Below are experts of layer 4 (counted from 0) of a mixture-of-experts language model. Rows are named router (the router's row for the expert) and show model dimensions 0-159. Each number is 50 + 12 x the weight over its row's rms, rounded and kept within 0 to 99.
After each expert's rows: "comes before" lists some tokens at least twice as common just after its tokens as in all text. This comes from a sample of Wikipedia text that the model never trained on. Tokens count by the router's weight.

# expert 54
router:44 60 50 64 27 57 43 65 47 66 58 55 48 63 66 49 53 55 50 66 67 41 33 63 60 62 49 42 58 40 24 36 62 42 40 29 56 57 51 51 36 67 53 62 47 31 62 50 55 57 48 40 61 53 53 50 55 58 52 45 52 71 79 71 72 62 61 39 54 61 52 58 46 64 50 44 32 55 34 32 34 65 54 48 58 33 38 80 41 41 54 57 48 49 60 32 30 40 61 45 52 57 60 53 54 44 75 31 61 44 62 54 68 52 54 27 30 44 50 32 46 35 50 41 36 61 39 50 65 67 54 69 53 40 66 18 46 47 44 43 61 33 45 55 46 51 65 54 65 47 37 47 52 62 25 57 63 62 43 30
comes before: "the ", "201", "a ", "200", "199", "198"

# expert 17
router:59 46 61 64 71 55 55 40 50 51 63 61 52 38 48 48 42 55 73 44 26 57 46 70 52 51 56 66 39 29 46 58 42 50 43 38 44 45 42 47 65 59 51 37 64 39 30 57 62 61 45 45 57 61 44 66 61 58 38 56 39 65 49 28 50 65 64 68 71 36 55 38 67 57 62 39 68 61 53 62 67 84 53 52 36 25 56 34 36 25 47 32 65 38 43 50 40 48 52 55 40 43 41 47 45 53 67 42 38 43 66 70 49 42 41 70 57 54 65 66 46 49 55 60 64 52 69 64 46 48 38 42 54 51 69 47 28 48 57 53 63 55 66 26 56 47 62 39 65 74 60 49 73 55 68 48 56 51 28 56
comes before: "the ", "of ", "to ", "in ", "and ", "that "

# expert 50
router:48 56 46 67 52 43 40 65 65 53 66 65 49 50 50 43 42 62 64 45 30 47 59 44 35 61 38 40 50 33 43 76 35 50 42 50 50 69 69 43 69 36 32 40 45 41 68 40 28 66 38 70 61 46 57 68 54 32 54 74 61 19 49 29 50 58 53 51 58 48 59 47 30 70 47 51 35 26 53 47 47 35 52 54 51 65 36 53 57 38 44 47 61 55 55 42 45 56 46 35 37 67 52 63 44 40 45 56 47 31 34 65 46 54 60 42 55 56 42 67 54 58 57 52 55 33 41 63 22 58 52 52 56 65 40 31 48 50 30 40 32 52 49 48 38 40 44 49 36 73 69 65 52 59 41 81 66 52 29 46
comes before: "| ", "|", "(", "daily ", "elec", "votes "

# expert 18
router:31 63 39 65 64 46 49 60 44 69 54 53 53 45 51 52 56 69 50 33 64 67 55 51 28 75 39 62 60 25 45 68 51 49 48 43 46 75 64 48 52 58 72 56 75 50 36 58 53 62 35 63 49 40 60 43 62 38 27 61 52 67 48 39 44 52 64 39 60 64 50 33 57 47 36 45 37 62 58 24 65 54 45 40 61 53 46 46 50 53 26 50 53 52 30 63 54 48 47 36 61 43 45 44 54 33 39 37 51 41 48 49 66 59 56 75 39 39 54 58 38 54 47 61 58 32 56 34 64 63 60 45 45 55 63 41 58 54 83 57 58 40 50 57 41 44 44 58 62 69 17 43 44 32 70 26 46 33 41 54
comes before: "of ", "is ", "was ", "in ", "has ", "and "

# expert 58
router:37 69 52 49 43 65 54 75 33 33 41 44 62 58 54 47 35 60 39 54 43 73 49 70 47 58 26 76 39 34 26 32 39 42 29 37 70 46 63 63 50 50 60 37 49 37 47 28 40 55 49 57 36 65 60 55 72 82 44 53 45 57 69 51 44 20 37 32 44 39 50 62 48 51 53 35 78 66 50 41 68 65 49 47 58 47 52 59 49 49 48 54 59 48 44 76 45 47 64 37 50 41 47 30 53 43 32 55 55 42 46 60 34 53 58 64 49 46 59 45 50 51 42 42 48 46 30 44 37 43 37 61 53 53 39 62 58 24 52 51 41 49 56 41 51 33 57 69 34 58 44 43 44 48 44 75 43 53 30 51
comes before: "| ", "|", "and ", "– ", "to ", "million "

# expert 6
router:53 49 57 57 57 43 58 46 43 63 47 32 54 58 74 55 46 45 61 56 59 21 36 69 41 67 72 26 40 51 55 37 55 52 41 45 40 41 48 45 52 71 56 58 50 56 67 40 66 73 55 52 19 73 50 57 58 40 40 28 67 41 68 48 51 53 55 63 57 48 44 27 71 52 47 42 66 69 44 44 55 30 34 58 63 65 33 62 50 58 68 37 50 57 55 51 34 50 53 42 63 30 52 63 48 53 44 41 57 52 71 64 58 55 39 32 50 70 38 72 36 39 68 45 41 30 36 65 61 47 62 35 38 50 47 56 62 40 45 64 57 53 54 47 51 70 42 44 56 59 80 27 39 51 61 46 60 57 45 45
comes before: "a ", "the ", "well ", "an ", "part ", "\""

# expert 27
router:51 63 54 55 58 55 39 56 46 52 47 70 53 42 60 41 54 45 35 52 43 64 42 45 33 73 48 53 32 63 45 55 59 63 46 53 57 64 51 54 57 32 70 53 54 57 48 42 37 60 42 47 37 70 51 55 55 40 50 66 41 45 59 48 37 74 67 56 45 39 55 54 71 79 50 59 54 54 60 55 49 46 53 54 34 51 68 50 44 71 39 58 56 44 59 76 60 66 69 63 50 59 70 48 67 40 34 51 46 39 69 72 42 38 35 76 63 56 48 31 51 61 72 72 48 57 52 27 48 61 31 47 64 24 57 50 62 29 89 57 41 58 43 54 47 41 69 46 48 49 34 71 49 40 44 54 46 31 31 45
comes before: "(", "of ", "in ", "and ", "for ", "Awards "

# expert 60
router:42 52 47 51 42 41 54 57 57 52 39 39 52 43 49 25 35 57 36 51 65 48 30 76 66 61 54 48 29 41 54 34 51 59 44 21 50 72 66 43 41 68 54 56 65 59 40 16 54 47 56 43 46 46 72 47 71 63 39 43 43 47 46 57 67 45 45 70 57 54 59 49 51 50 51 36 71 61 36 60 62 51 27 53 56 55 56 67 57 60 55 62 53 47 55 54 59 56 61 54 57 49 41 35 37 41 55 52 36 14 42 59 47 54 64 57 41 56 49 42 45 45 46 54 48 47 43 53 44 39 39 58 49 44 53 71 45 34 32 36 35 29 81 52 38 51 41 38 47 37 14 49 52 46 43 62 21 34 30 63
comes before: "–", ", ", ")", "), ", ".", ") "

# expert 42
router:52 55 47 43 40 56 62 45 42 66 59 34 58 77 52 57 63 32 57 59 41 22 53 54 52 44 70 37 77 54 48 30 60 50 38 64 30 44 43 60 58 74 42 52 71 43 34 58 51 53 42 48 67 58 63 71 60 64 33 55 46 49 62 58 46 55 56 62 65 37 56 56 40 59 58 38 68 60 57 54 49 80 58 47 27 51 46 55 50 41 58 71 52 53 40 33 56 47 65 61 63 35 65 66 24 60 51 62 33 72 60 52 56 42 72 42 58 53 47 54 41 49 44 26 46 29 42 59 48 50 59 66 61 37 73 43 49 43 47 44 61 27 54 58 50 48 69 45 50 48 51 45 46 57 64 49 36 85 52 61
comes before: "the ", "be ", "have ", "make ", "take ", "a "

# expert 56
router:66 45 58 55 42 38 51 57 36 53 50 62 48 52 63 33 60 50 40 47 53 47 38 61 72 62 64 40 48 54 51 50 43 47 34 55 47 32 25 52 42 45 64 42 44 53 56 56 52 52 42 18 38 55 49 46 60 73 62 66 31 44 80 72 40 53 56 49 74 34 51 45 42 61 51 42 57 54 48 37 59 57 70 41 25 32 52 69 46 44 54 36 53 57 50 41 65 54 27 61 45 41 51 71 41 73 63 30 54 64 61 58 48 68 56 23 56 41 21 43 27 38 42 51 40 59 51 54 58 54 55 57 62 40 66 52 41 46 49 64 65 39 58 33 54 70 56 42 52 43 69 46 46 52 72 53 60 51 76 28
comes before: "the ", "a ", "his ", "their ", "her ", "its "

# expert 46
router:38 35 43 39 38 58 42 44 46 41 34 54 65 56 46 52 48 45 40 49 60 71 29 67 49 58 31 56 43 55 17 36 66 41 47 45 54 44 66 52 66 52 58 42 38 32 52 24 49 49 43 35 47 40 47 34 61 73 59 31 38 62 63 59 71 54 50 46 30 40 45 55 63 53 53 49 48 59 53 31 63 35 35 68 52 50 25 34 56 59 34 53 44 55 60 82 40 58 63 47 72 46 45 43 49 54 55 50 58 59 58 49 56 55 56 64 43 57 65 43 36 45 58 57 50 35 33 37 49 82 58 44 29 69 29 42 46 26 52 63 46 48 56 51 30 43 66 66 49 49 48 33 42 55 44 69 39 69 31 44
comes before: "and ", "which ", "but ", "the ", "he ", "who "

# expert 15
router:45 62 44 36 71 49 42 74 62 40 53 40 33 43 50 49 58 51 57 49 54 49 40 66 39 58 42 41 63 22 39 48 53 36 53 34 85 64 36 50 42 46 60 53 39 44 47 57 58 70 43 62 45 52 59 66 59 43 32 40 33 40 54 35 49 52 49 69 43 54 51 26 72 61 43 59 49 23 48 49 67 60 53 66 50 52 43 46 45 61 55 45 47 41 10 64 55 42 39 65 75 51 55 57 43 43 18 75 52 40 52 35 60 68 40 62 44 48 58 35 37 48 63 49 39 37 55 31 47 48 43 55 67 49 47 43 53 36 57 63 60 54 52 66 42 25 40 47 69 50 61 67 53 33 58 50 37 53 41 30
comes before: "of ", "and ", "was ", "is ", "in ", "to "

# expert 34
router:64 45 34 53 62 41 64 55 65 55 50 68 44 35 52 46 47 74 53 36 37 50 48 78 55 51 48 53 49 40 37 65 63 47 49 23 59 49 46 69 16 58 50 59 46 49 55 29 32 59 57 60 62 69 57 46 58 55 32 52 61 60 52 39 63 44 79 28 48 56 66 62 59 33 61 59 49 49 34 49 66 50 64 56 58 49 66 85 58 45 35 64 57 61 48 50 45 74 69 48 40 54 59 52 61 39 39 63 55 63 49 30 55 51 54 54 32 44 47 54 39 26 66 50 46 42 51 49 53 79 45 50 33 44 48 41 83 42 46 57 46 45 49 32 42 40 73 43 67 60 45 51 58 48 64 48 30 47 56 46
comes before: "| ", "(", "|", "=", "and ", "– "

# expert 16
router:24 64 41 42 73 50 54 47 40 53 65 47 25 32 49 24 59 39 46 44 60 55 62 39 53 42 54 59 66 56 53 48 69 51 46 63 55 76 45 51 43 49 53 47 47 53 51 55 45 49 30 59 58 72 74 33 33 43 51 48 65 36 64 65 27 36 57 48 44 62 50 53 61 51 59 63 73 44 58 52 43 66 28 47 32 70 46 25 57 54 34 56 61 61 47 55 48 58 36 16 46 53 35 45 40 49 56 81 52 51 65 46 38 61 43 51 54 48 48 39 65 40 47 39 52 69 54 50 64 37 58 55 60 81 56 46 34 44 48 44 74 50 59 21 33 41 43 47 58 35 48 61 41 36 54 51 48 56 55 38
comes before: "er ", "ers ", "s ", "er", "ers", "s"

# expert 25
router:29 47 54 56 51 78 67 36 20 66 33 59 39 57 50 59 51 35 54 40 62 46 34 44 48 49 56 32 54 34 42 62 82 54 41 60 41 55 43 60 59 40 63 32 33 45 43 52 43 38 65 42 74 35 30 55 54 76 68 50 70 52 65 68 56 41 45 32 53 53 55 36 54 30 27 40 42 46 48 60 57 53 32 56 56 32 51 50 58 37 58 55 51 58 64 39 29 56 39 59 55 51 50 58 54 45 58 77 46 43 41 50 50 35 49 39 37 68 74 46 44 39 57 46 51 28 62 49 57 41 53 66 63 51 33 47 36 36 42 34 42 43 62 46 51 44 58 56 17 61 58 39 37 56 56 52 50 42 31 37
comes before: "| ", "- ", "|---|---|---|---|---|---|", "|---|---|---|---|", "|---|---|---|", "|---|---|---|---"

# expert 8
router:65 58 51 47 63 68 34 57 41 49 34 32 71 52 64 51 50 31 71 67 44 35 33 39 47 55 57 32 45 41 61 55 51 38 40 30 47 23 51 43 58 67 43 69 39 65 54 48 43 53 53 44 44 78 44 71 55 60 30 46 47 46 60 56 47 50 52 63 53 31 58 55 43 42 57 41 40 23 46 47 67 56 62 58 38 37 33 62 61 49 59 37 38 48 54 55 44 41 30 47 51 25 28 67 41 55 50 68 66 40 53 49 42 21 59 58 51 68 48 71 36 60 56 32 49 56 45 40 41 62 40 74 55 54 39 50 29 44 58 60 52 49 52 29 48 60 21 63 60 49 51 42 61 58 77 62 58 64 39 45
comes before: "the ", "he ", "it ", "they ", "she ", "his "

# expert 24
router:55 33 52 44 34 56 49 38 49 55 38 53 46 45 58 39 55 53 63 48 59 60 53 57 43 38 66 52 60 46 49 51 59 58 61 36 68 54 52 62 48 41 59 64 81 60 40 43 70 48 65 50 37 50 34 38 35 34 35 37 28 33 35 72 27 45 66 45 43 69 43 54 57 16 68 49 62 39 53 44 47 36 46 46 68 59 39 46 46 48 68 38 72 53 44 65 38 41 48 54 55 60 67 57 60 42 67 53 10 46 55 58 37 56 44 64 57 60 40 45 64 37 55 40 38 42 35 58 61 35 36 67 55 53 59 68 37 57 66 65 44 67 51 67 38 69 42 42 41 44 51 45 47 74 33 55 31 59 36 56
comes before: ". ", ".", ",", "-", "ces ", "ce"

# expert 47
router:54 38 58 39 49 44 42 38 56 56 38 77 62 50 47 44 51 55 37 65 42 55 46 44 49 58 44 63 73 72 64 71 38 44 55 61 67 65 71 47 42 46 52 37 35 62 35 63 52 39 66 46 46 53 44 49 65 60 43 22 34 32 35 64 57 43 44 47 59 70 51 67 46 26 47 44 55 28 39 60 50 55 31 38 45 58 49 40 40 58 38 66 73 55 48 42 53 32 56 64 40 79 56 45 39 42 33 58 63 52 37 59 49 47 35 47 34 46 64 44 44 41 59 58 35 48 43 49 55 67 58 45 43 58 79 37 20 65 55 48 23 55 35 25 35 63 47 43 57 37 41 63 44 40 30 51 45 52 52 41
comes before: ", ", "s", "ing ", "s ", "er ", "'"

# expert 62
router:56 54 54 45 41 66 33 38 61 47 56 52 30 60 37 54 67 42 18 62 68 59 52 44 52 74 73 65 32 64 65 40 59 54 57 75 66 74 60 46 61 48 54 39 68 39 37 65 60 35 43 44 58 54 46 43 35 51 45 37 49 49 52 64 36 47 51 31 52 46 41 51 58 66 34 70 51 62 53 77 49 42 53 54 47 55 48 47 41 69 52 67 54 60 55 43 58 42 51 44 42 63 65 43 48 49 50 66 39 27 24 60 41 59 36 68 51 46 75 51 45 39 53 56 44 75 63 64 50 48 15 39 32 28 41 63 57 45 64 39 61 64 64 46 53 49 66 50 53 54 40 47 66 32 51 41 55 45 51 64
comes before: "s ", "s", ", ", "ing ", "==", ". "